python train.py --experts_per_token=1 --d_shared_expert=0 --hidden_act="swiglu" --normalize_top_k=false --balance_loss=0.00241 --balance_bias=false --lr_router=0.00077 --norm="rmsnorm" --tie_word_embeddings=false --batch_tokens=65536 --max_seq_len=1024 --max_steps=4647 --dataset="wikipedia_en"
Below are experts of layer 5 (counted from 0) of a mixture-of-experts language model. Rows are named router (the router's row for the expert), gate (a neuron's input weights, with its number), up (a neuron's input weights, with its number), down (a neuron's output weights, with its number) and show model dimensions 0-79. Each number is 128 + 32 x the weight over its row's rms, rounded and kept within 0 to 255. Numbers have three digits each.
After each expert's rows: "comes before" lists some tokens at least twice as common just after its tokens as in all text; "gets" lists some tokens that make up at least twice as much of what it gets as of all text. This comes from a sample of Wikipedia text that the model never trained on. Tokens count by the router's weight.

# expert 5
router:139174166102094079151185127078108171133151147073129167179149105110138183109133192155132098145074161123141144178153160125054152112083159133156060063084126162117156086165191177093091174101152107084085148179182114127082088168148125177104108133
gate5:104151122171104128118184130188156121115120144112155142168103158102132140105152107179161111152163055141143078103143106080107145135063118102093098083178136065124093109111096113119149077154166079106153186138134093124117082151159133165142144153
up5:162104134163092130092156111153170173108102137112109154161144143157113165175117189125054105154144104114090142150136093085147162086128133110142127088086080120177141182116133158131128126087145116149114070118168091168184146067140108131116134065
down5:172176064184160101105128177131115143109165099142173123121121139096130140147084151126121098125120116155135106109126098159128080148120133143118136142068087162168125104107169138179098102122102120174145036105173110158088148134117040122090125057
comes before: " ", " B", " D", " S", " L", " P"
gets: "-", "|", "–", "/", " \"", " N"

# expert 6
router:097219149181161132172107096143108197094130160097120104079122128058147150120108169155146180114106135149113117145210140168125156100116082119128165187102120155075198097111127137060087153133120146115160079134159091116120160129167082145084165074
gate9:110137122111147097129101138144081069150144151114149078149124100131141103095103160056151143053108144165109154109116115139077080086121198153161153092118184225134116164105136122136115193186112130158140108119166111133062127101113094157086150131
up9:112156117159117205153126136144146122134152115110144132145147095156077119119142144072142123061126172148133167142111123139139120126190074126081176109112190103106186116123157156183164148189082129093140140157153130117140183168111084175155098071
down9:057118175123124117114153086116123160136077103120150123163096148134108174192141104174143137160159186145121076098152178132022135109110115089125123131083155079105146082151101129131186128103112128126123146149134172069142143114137095100083168162
comes before: "s", "ike", "aw", "angu", "and", "ine"
gets: " l", " L", "'", "L", " t", " h"

# expert 22
router:096177166127174131161205107101132113089146098149128169122133187154100168107131071123104113216104101141151075178191178153093111094084102109150145068086153145181129121168141107104095168137111132142123133128099081130140134153165090098079125156
gate0:125120120159092100100125076213105091125116099214171111155143197109134127104090101099150122127119118137094162207122103179162160108115193156090104141109095134115197148124122142152057137071071128129079103181162105170102128164121111132163141183
up0:218084126199158110131114109127175129130103148082128162188143177090167123113160089091130094146118129125081105151117093116113126105081179109091161172063107123173219112118108090118132077187159129129118177068130066120092182180118160138124149159
down0:073123138095168110098171108153147125111143135080119114159105117093138127163102146159093139110165118070171105051145127116206144088140116170156169132115106115156102143117066149146151130129110170120120142128104143154151064078132041124166117129
comes before: "|", "-", "\n", "==", "The", "==="
gets: "\n", " (", " a", " \"", " —", " −"

# expert 13
router:118182155130170124137139151113090102143077133096123119091100123164128138113093141133125123225090113128126103164193156132111146093103104135080082139146173134151155099183138152163095127102131145100149128073124115142112146106187072132168081137
gate8:142063152096105121099121134134154163132089150112173163118027108124155133100096125095086161080114188164144139112121051102145176117158141036137119154104180101184153155218113070114147144139143129141133164134125192169104143106122110121125091202
up8:118145116068148106108082164120115136121153129148144162120122109178118155146142153158166150119142124138120112159154192163126073129129097136143115194078076073163126142053106131113102134100139112157112181153150131155175164139101156159067129153
down8:187115141130109160151097108130142133081155129131151116090129140120144160096105147150155105085103106166051111094128123120105155120176098156107148113142198131053107132127161061149099130174146128112179163085135102150096118146132107098141130065
comes before: "\n", " ", " |", " is", " and", " States"
gets: ")", " |", ",", "),", " the", " St"

# expert 9
router:125146127110070128173191145178164110120159136116097184148122142115149168094092098142070159201088062130164064115231146160132120122101143173126113109163118047083086108157117146158151151119098140138167155153102106145101128091164080135073145133
gate4:102116127065142092126147093139148119117137111158110099147124169091111172089199166162125162154121102117143121161182169105106155123086104082147135123128114161163146104073090127076117141166174096141137154105112107188160078119130167098143142111
up4:127188164083117129129120163110138160160132117125143074174120100139104126146182108135117178173150106144155078114142156080101124112151179159085119184060113116104119116116119164104130152152145128105138104114109160075121043108075144108156120132
down4:148151149091130115174095099032080089108077160135113188132181169130122112143131173101136190124143152105118174096095082130125129085167158086135093108128113111156148166152140136120173093147124126142150154063127124115124171163151119129149130145
comes before: "0", " |", "1", ".", "2", "–"
gets: "0", "1", "9", "5", "3", "8"

# expert 7
router:101158146104162120142136120157117100132116110089121107109174165111176118078131115160110114177157128134126152085105112115191153133126159143148122110165132126105117165102160150147175121107085093126144136119169150104103201184130132090204079126
gate5:131193089138142123121140160145130132102112173160146116153170148089151045093158143151130085085105117133163096134130099129071120175097140125125151147161092078133186099091085081155135160123112151052129115067095108111107128128122142128146134118
up5:138143136082123120039078130138149140140143152112147099126083151115111057151169108098138179145155187075166120112103208119134122113132127094131187103104182104081100126117121104105140074121122084146107164147171140108111124128141085180109149112
down5:070116140162136108140176090144116138178054104125081145170104182202150137159144145107147113121159119098104142147084074107118147149112140116103136160154164136177114109127141115137146136053135139147115158162163212042169121108157095137144068179
comes before: " to", ",", " of", " in", ".", " and"
gets: "s", "ing", "ed", "is", "es", "in"

# expert 23
router:140150128152090055170166149120146176143124170147175126101155063162120118137138086111158110156103089096104074151091164109077093090147086094151124158134102138119178116173142118137125047106168171118112161167148096109131178189188125120113147115
gate8:143156114180052126073116068160183117109070157176146107119183105178143161145137105151111107112152139105164138071085149140150115152103131162133154130101146124154102088164109092147176130029186086136155086137100084155126130123122088112092158164
up8:146138138134119091130118182138174088118206083148021119150094136112107090079146116145122180144140123150105167082147106113126089209178167173104169107110125128086118151126103166140111146140128175137108159149163144186089155165180182162174166080
down8:130179128105097137132090131174109134134121160123128122097155137180116120137195184156080113107163146060160101143093162140126185127133074132081146143162163153116098221154093180085095113127091067187076152086110089152176076095090091155133155168
comes before: "1", "2", "3", " |", "4", "5"
gets: " ", " $", " e", "°", " They", "  "

# expert 10
router:143122134085128091127145133061161110149160138112127131142153134065151171094127186124143143086113120159117098142144167172095127067112062082052140157143083119129174146149114128101118204115140128128213137152106135124103202187129168143127131118
gate8:094112123116110133104122129136178156092141197070108126155055099134102154124171136142154103131187119113095116149150099122134127097157135140121103077148134077080105132139154142163140118111114121072183185167052116130156117152095150098193138155
up8:124040135112161122122212080169110131085119092125089109123084119170141100164086143114121162132147165108114150161132160117134092108117133145133122091102077134200157095050116128137155141114144133119176125133132125087136163083174075151157115100
down8:144100101135062150118072103075136154093150125143168175190140145164173107145152108160170165148140107151165162181121082138108125079138107145131120162131092063093136100164120170147074088105110164121086125135140155136183147166152129120159183174
comes before: "\n", " ", "S", "C", "P", " S"
gets: "==", "===", " |", ";", " =", " =="

# expert 11
router:129116113132101162101171143214115059138072133142103162174083121164131116102111088108119190149144157110098129102129139114154157145110145088093128156088148170091059159094081178169117143126173144086077130125110167076183109072112132087168116141
gate5:185050112191108169102089137170156090100121087140138142096149120148108131122133155178147076022088177114099115125141149114155095083125161151101140149171132097120069115164182106130110097145111147172145077142168165137123144134094130081133144163
up5:119136152128145134115173114159180042100203110161089164144068137121148152137138139099129099119144101180126092185128100083163142126100107053151145152196114146170139123079184151151061145137091115091157124079170095149136132132086092096125148081
down5:069108149138177171118150156057119167113105164143144093093125076132113119092036109104152107130128177116125141168153117073125084153142113114135146126122138137092145168082141110139123148116152117162154109143104117088080090136136138131118120118
comes before: "a", ",", "i", " (", "s", "o"
gets: "l", "h", "k", "el", "all", "al"

# expert 21
router:087100084161102163089078088187108142113114110082103131104103055169158133075134083146108162132123137142196152108170138058181079190105139104122104124074128109191152116132158174111115134119115123105099171119119103148125111167155148104172104116
gate4:161100107123164118131135110158163150079183108146157147119121105171104125154131126106100131156113137127182104110090140149175152091070142091139105201109121116115131174156112141132135118068128154109178125106123080163113201097183162089159092158
up4:081158089158165162169139087169112140113145151158120169093142126090131138190128204063091093130114163076130117167192139145118132095078166158127118176136116157162114107173120145120155177161104148183138117138112147171073197193182130088110117105
down4:181128160127091132163099064153141131150106128172216099116094143165104167122084145128154128098097134102126137135103143184137165128142179111128110136163174109109122050111094143134132175079122070085158153201077094219111178071107165136091123118
comes before: " the", " a", " ", " his", " its", "ternational"
gets: " of", " in", " to", " for", " on", " In"

# expert 0
router:176114076179159097111119096138147160118097156136149197110197123176144168110114107129128174093109104187102150145073145148091077109091095209105178093141083130103117159142129124150111161124134164152139143122123104170169071108140117073094070145
gate5:127124146107183062142125169117122113134131130142126175103135100126124108081092146120129099075162152097086125167131115147175120121055086132056137104074069134181126090131077149098124146113084139202141119123129095137124106158155171110151105079
up5:114154089136121118097160083121192151092090120094098110162113150163077121144081106115077135154081125097144145129101105091121118147152087151170188104139138120131137087157119133119118148134131102111117128118212162120159166106129104037113141100
down5:176128127071113085137169128132093101077134123196107083125167177072117147088126162097148119123113152125069101122087130156138108120150103110136175133099117152129058107114140117100131160113145094118140167085106143142122125132092170204137173125
comes before: "0", "9", "8", "5", "6", "4"
gets: "1", "2", "3", "4", "5", "6"